{
  "n_layer": 11,
  "n_experts": 48,
  "experts_per_token": 2,
  "d_expert": 96,
  "activation": "clamped_swiglu",
  "normalize_top_k": false,
  "lr_router": 0.00134,
  "vocab_size": 8648,
  "norm_eps": 1e-05,
  "lr": 0.00704,
  "beta1": 0.95
}
Below are experts of layer 3 (counted from 0) of a mixture-of-experts language model. Rows are named router (the router's row for the expert), gate (a neuron's input weights, with its number), up (a neuron's input weights, with its number) and show model dimensions 0-159. Each number is 50 + 15 x the weight over its row's rms, rounded and kept within 0 to 99.
After each expert's rows: a language model's description of what the expert responds to. This comes from a sample of Wikipedia text that the model never trained on.

# expert 3
router:35 81 37 37 10 55 46 54 57 51 43 84 13 20 44 32 39 31 43 49 40 75 58 47 80 36 59 52 45 52 60 43 44 52 63 56 51 83 36 44 47 55 31 48 53 63 55 46 54 67 53 35 40 25 59 44 32 55 90 49 62 23 31 28 38 41 30 41 21 34 45 46 33 38 55 62 36 56 50 32 59 62 53 58 36 49 48 59 28 54 48 47 48 29 36 77 52 51 68 43 59 74 64 72 71 60 63 60 63 63 56 42 57 52 57 58 29 49 57 35 30 09 35 32 63 49 54 55 33 40 34 74 48 69 76 52 50 50 71 45 61 65 69 63 09 53 47 76 40 52 42 56 49 33 60 65 41 42 58 48
gate1:44 34 58 54 34 71 56 75 65 39 40 65 38 41 44 59 52 40 57 28 59 44 52 45 68 65 61 62 44 65 59 53 62 64 41 49 51 61 39 46 32 48 64 27 41 59 62 56 47 56 53 45 53 64 65 28 56 46 00 64 62 80 40 39 14 32 52 22 56 46 44 48 48 67 65 49 45 55 46 38 38 41 36 65 42 23 72 29 16 49 59 66 57 43 38 49 78 62 48 36 40 64 46 43 47 63 87 57 65 28 56 38 27 81 67 75 45 72 46 61 29 32 62 54 75 44 57 47 52 44 44 68 29 43 38 51 41 36 56 49 74 55 47 47 45 42 24 72 06 35 37 58 37 54 37 87 67 54 26 42
up1:63 54 65 58 55 59 47 24 16 51 75 70 26 63 62 65 58 45 57 43 64 35 45 55 42 73 60 58 35 48 51 58 37 29 67 73 52 40 69 47 89 65 58 40 80 60 64 60 32 37 12 54 42 63 32 49 56 56 48 62 42 64 54 53 55 75 40 51 35 50 37 79 35 39 51 32 58 62 66 72 39 28 47 29 28 89 71 58 55 36 50 47 53 70 37 24 68 34 42 36 40 45 71 41 21 64 41 59 30 55 16 32 40 48 39 61 50 58 33 53 35 81 37 58 33 53 61 47 48 39 44 52 71 44 49 51 30 36 32 16 44 57 72 81 40 52 50 49 47 70 45 53 54 44 55 65 52 58 72 40
It responds to: Infobox list markers. Line-initial dashes and pipes opening infobox or table fields, especially before Location, Coordinates, Authority, and brackets after birth dates.

# expert 26
router:61 57 72 53 58 76 19 36 29 70 29 68 57 58 41 54 26 28 63 56 38 84 55 41 69 60 62 67 34 41 58 78 52 39 59 74 60 44 32 34 40 48 26 51 42 58 69 63 31 67 46 22 56 30 46 33 40 34 59 54 44 62 51 39 37 24 81 66 72 78 55 60 36 92 54 44 36 38 42 49 50 60 51 57 46 27 58 46 60 66 61 44 39 50 61 75 66 50 60 44 52 62 60 79 50 43 53 57 58 56 80 54 41 52 45 41 26 54 43 30 35 00 58 37 56 64 70 52 47 39 41 62 57 81 41 31 60 47 42 57 59 40 41 43 40 33 31 45 16 65 39 69 35 51 47 50 47 36 55 52
gate1:56 51 38 75 56 61 72 64 53 46 50 55 44 52 22 79 35 50 38 48 73 44 40 41 76 67 76 77 57 68 69 64 47 56 60 61 59 60 32 46 57 39 61 55 27 41 73 55 34 56 33 50 49 59 58 51 73 58 16 21 69 85 68 28 34 32 50 49 35 51 43 53 39 65 66 47 25 52 63 52 46 28 40 37 45 57 73 35 30 49 56 17 59 58 44 48 64 38 35 59 40 54 49 70 53 68 50 78 54 36 53 58 22 74 49 64 41 42 23 52 47 69 42 46 34 29 71 55 63 46 21 58 42 52 36 52 31 46 49 40 61 61 40 57 05 60 39 72 23 44 58 74 32 63 38 75 58 63 41 40
up1:44 56 52 77 45 35 53 34 44 43 55 37 29 54 52 53 46 45 46 18 70 41 40 50 70 76 64 62 48 60 41 68 65 34 66 82 41 58 51 46 71 65 72 38 68 59 58 47 24 47 21 24 37 67 31 41 86 47 30 42 71 57 67 48 54 69 41 79 62 51 41 52 24 35 60 34 57 56 55 53 45 33 46 45 52 51 50 62 39 57 36 12 61 55 33 25 75 31 49 40 60 58 78 54 43 83 36 66 74 61 27 52 42 29 51 59 47 66 34 60 63 88 41 73 39 48 68 56 40 59 46 54 64 65 33 44 38 55 51 42 60 63 72 71 34 58 52 43 31 62 81 58 28 63 47 79 58 49 59 55
It responds to: Years and historical names. Digits inside years and numbers, plus regnal numerals and pieces of historical names, such as Henry VIII, Pius VII, Napoleon.

# expert 20
router:50 48 72 80 57 76 35 59 39 54 58 65 40 53 43 41 48 62 51 27 28 61 72 59 77 65 53 35 24 54 69 59 43 29 93 52 64 60 54 33 40 39 25 52 50 65 64 28 53 42 44 80 41 25 57 40 70 37 70 58 62 59 33 40 53 39 43 50 18 53 51 64 41 53 57 59 28 47 66 57 27 70 43 68 65 61 72 45 58 48 45 41 71 33 52 67 52 29 77 15 48 59 44 57 32 54 72 62 57 61 64 49 53 71 55 53 30 47 49 38 21 53 42 38 59 56 44 70 49 63 21 58 62 75 74 12 46 48 41 54 52 52 30 54 53 37 43 76 27 49 59 73 65 26 60 47 30 31 55 61
gate1:67 46 44 47 72 52 44 71 64 49 52 54 21 25 22 63 43 61 59 48 63 29 54 35 63 71 47 72 51 71 42 55 41 39 43 64 54 64 25 49 41 42 41 73 38 47 55 63 52 38 46 40 38 73 51 32 61 43 51 41 36 56 58 43 34 23 41 46 23 54 34 50 00 61 56 38 55 38 41 56 44 31 30 37 34 45 68 20 15 47 69 39 46 63 50 51 55 47 51 43 43 60 32 54 44 60 43 80 60 32 36 34 62 75 60 60 33 69 47 58 20 83 52 53 48 14 48 87 76 46 37 54 69 37 48 46 61 47 40 34 64 41 52 72 53 84 28 77 22 52 38 55 50 42 39 60 65 55 50 63
up1:67 69 61 41 38 49 50 48 36 62 73 63 29 45 44 67 45 61 53 35 72 62 59 68 60 52 77 55 48 26 48 51 56 18 52 55 60 59 35 21 76 46 55 49 71 49 58 34 52 45 07 47 52 41 25 22 55 52 34 63 69 47 66 54 60 76 32 49 48 75 53 69 16 45 52 40 67 47 67 65 43 42 61 51 47 50 32 63 69 59 48 34 51 57 38 39 72 21 28 54 61 55 67 36 47 77 54 66 49 63 33 67 72 38 58 57 51 51 40 73 28 77 24 72 40 63 54 47 27 71 48 59 76 60 21 36 36 64 34 32 51 49 79 70 46 64 55 41 56 69 54 38 43 22 41 53 62 69 70 48
It responds to: Numbers in tables, chemistry. Digits, commas and separators inside data tables, chemical identifier strings and statistics, such as 1997–98 stats, InChI codes, 2 × 4.

# expert 33
router:46 66 63 45 42 50 57 35 12 46 30 46 43 41 62 45 40 24 45 60 50 63 53 40 52 44 58 59 38 67 29 66 52 47 63 53 53 80 08 41 40 56 38 52 49 27 65 54 52 77 63 58 39 34 63 32 80 55 57 53 36 52 62 58 38 58 43 51 58 37 41 75 53 48 49 56 21 68 72 76 40 70 21 71 41 47 51 36 39 44 66 48 54 41 34 71 34 45 54 38 68 65 37 42 41 39 58 64 62 22 45 59 54 72 38 75 54 33 46 28 32 45 50 40 83 43 52 59 41 37 50 54 58 96 57 26 57 42 66 77 79 25 73 52 43 43 38 48 54 38 66 63 31 51 66 44 45 45 94 69
gate1:59 43 23 48 56 63 74 74 74 41 60 71 42 47 37 63 51 64 59 56 42 41 44 17 65 51 66 68 49 81 69 46 63 64 46 47 37 62 56 45 59 41 80 34 29 43 48 61 34 32 44 44 45 63 63 35 52 56 38 49 76 69 43 47 28 47 74 37 22 54 42 38 57 60 53 47 45 40 49 51 51 33 49 74 57 35 61 24 39 66 61 28 56 46 55 63 43 64 46 42 50 57 37 69 48 52 73 65 47 09 50 24 28 41 48 47 42 37 13 41 41 54 52 56 78 23 54 60 68 46 41 63 62 51 40 45 49 29 43 30 93 63 48 60 35 72 17 84 34 26 52 58 54 56 46 89 58 49 50 58
up1:43 51 69 62 62 30 42 26 32 55 60 38 12 48 27 61 60 68 58 46 50 67 50 54 62 48 46 49 37 58 34 64 40 08 48 53 50 32 48 70 73 76 55 54 46 73 60 50 34 44 27 66 52 55 40 39 69 33 31 42 52 41 46 72 66 60 49 55 73 58 30 69 33 51 51 52 65 75 61 81 28 33 38 46 67 65 67 51 46 31 11 41 56 82 39 44 60 33 30 50 67 64 67 34 41 56 66 77 44 49 24 44 72 25 53 68 33 62 27 73 56 84 25 64 50 65 49 38 39 59 47 59 68 62 39 58 36 64 36 43 54 46 73 59 68 55 50 46 23 69 64 60 42 58 51 59 38 42 64 51
It responds to: Quotation marks. Opening and closing quotation marks after said, stated or reads, plus apostrophes, dashes and ellipses in quoted text.

# expert 38
router:37 79 83 48 26 43 42 26 42 48 31 47 50 57 39 18 31 60 60 31 38 75 76 34 46 53 46 36 42 65 47 39 39 44 50 65 63 55 49 50 54 61 26 38 81 42 58 33 45 78 29 46 76 42 58 49 27 23 69 57 49 54 40 39 56 42 46 57 45 31 36 62 18 47 36 43 33 48 66 72 33 47 32 45 46 91 39 31 46 66 65 24 65 54 51 85 61 48 38 51 61 31 57 40 40 43 63 61 58 22 61 69 51 79 47 60 26 47 32 50 50 42 46 36 43 71 70 76 58 51 56 59 46 56 48 26 55 40 40 60 55 40 38 32 44 38 76 77 44 52 51 69 64 51 60 66 42 61 81 71
gate1:60 62 55 48 56 67 52 55 80 60 37 40 26 52 27 45 52 55 73 70 60 31 39 15 62 62 68 64 57 61 47 56 56 41 69 69 55 38 38 44 44 39 40 66 34 39 47 56 30 33 38 47 66 72 71 28 54 32 34 43 59 86 52 48 46 51 63 15 43 63 36 71 37 87 62 56 56 44 49 50 41 42 25 57 64 52 75 36 07 47 74 40 61 55 41 61 56 48 44 22 52 59 36 63 53 69 73 55 59 18 43 67 20 49 55 53 42 63 34 63 33 43 51 51 44 43 54 60 78 58 27 61 53 50 43 48 24 53 45 44 51 59 56 61 25 59 29 63 03 47 40 51 47 50 39 78 81 50 43 47
up1:27 27 48 61 43 38 35 39 41 46 50 55 11 45 48 51 51 50 70 38 64 42 65 26 66 74 63 75 51 49 43 58 34 27 53 66 63 38 47 37 61 64 59 45 73 50 56 71 49 43 21 39 63 58 44 14 76 38 53 48 68 53 65 52 55 75 55 46 60 50 25 74 33 49 44 51 56 51 64 44 52 37 62 56 68 65 53 55 43 67 22 34 45 77 52 26 56 43 43 32 86 59 40 32 58 60 42 67 45 63 13 70 45 36 52 59 48 64 27 50 47 81 29 62 21 65 55 46 30 74 61 49 62 31 39 62 29 64 61 36 42 45 88 68 64 71 38 31 28 61 55 47 48 42 52 68 72 49 62 40
It responds to: Career and action verbs. Verbs in biographies after he, was, to, such as attended, worked, made his debut, finished, played, served.

# expert 46
router:63 50 50 60 33 58 39 85 40 35 50 62 46 32 39 46 43 74 67 30 58 80 58 46 85 53 59 59 43 65 53 72 29 41 87 60 62 76 31 51 53 68 26 59 62 62 60 40 41 63 42 63 60 43 59 38 54 36 63 46 49 75 37 35 38 21 68 55 38 62 53 74 44 45 34 34 45 69 54 52 25 45 53 52 53 55 70 45 49 74 44 14 58 40 54 45 63 21 51 57 67 58 66 43 54 41 47 95 36 51 58 25 43 50 83 48 11 67 42 42 40 37 52 16 58 78 49 39 44 61 32 65 46 50 85 48 52 35 51 60 48 58 38 31 15 57 44 54 52 57 54 67 41 45 58 48 45 63 54 57
gate2:13 44 63 67 36 49 60 57 71 57 61 47 34 44 79 58 63 46 45 59 62 70 34 40 37 29 26 76 39 48 45 44 25 43 40 53 31 29 40 57 42 59 57 17 59 68 78 53 31 33 45 37 76 50 70 53 66 67 56 50 50 44 43 50 50 70 42 33 49 22 58 58 38 56 71 58 33 60 54 31 37 62 54 45 48 78 35 61 14 56 59 62 38 69 48 40 60 52 47 57 42 43 39 44 84 57 75 56 50 48 55 51 66 56 80 60 67 72 56 53 45 56 18 52 41 45 68 61 50 34 50 87 46 78 38 21 38 31 59 82 36 48 55 48 33 54 19 41 36 45 47 61 36 52 31 47 30 15 49 54
up2:42 86 47 59 49 63 31 42 35 46 73 46 19 29 53 66 63 29 43 36 39 63 68 43 66 61 46 47 52 51 54 43 49 62 41 76 33 44 38 64 31 49 33 31 82 48 66 53 05 39 34 67 91 54 67 59 54 66 60 42 42 65 61 47 53 35 38 63 56 54 32 53 60 42 60 64 92 53 51 48 40 51 42 31 64 47 50 67 46 40 68 47 44 56 46 41 70 77 59 38 56 59 58 26 50 40 56 52 66 51 43 51 21 45 48 65 71 73 41 39 46 39 46 39 20 10 55 59 48 29 45 43 57 43 37 49 49 48 44 62 46 66 86 23 37 38 68 61 54 18 54 64 28 66 30 51 39 26 54 31
It responds to: Direction and location adjectives. Compass and descriptive words in route and geography text, such as north, west, south, current, small, large, often in road tables.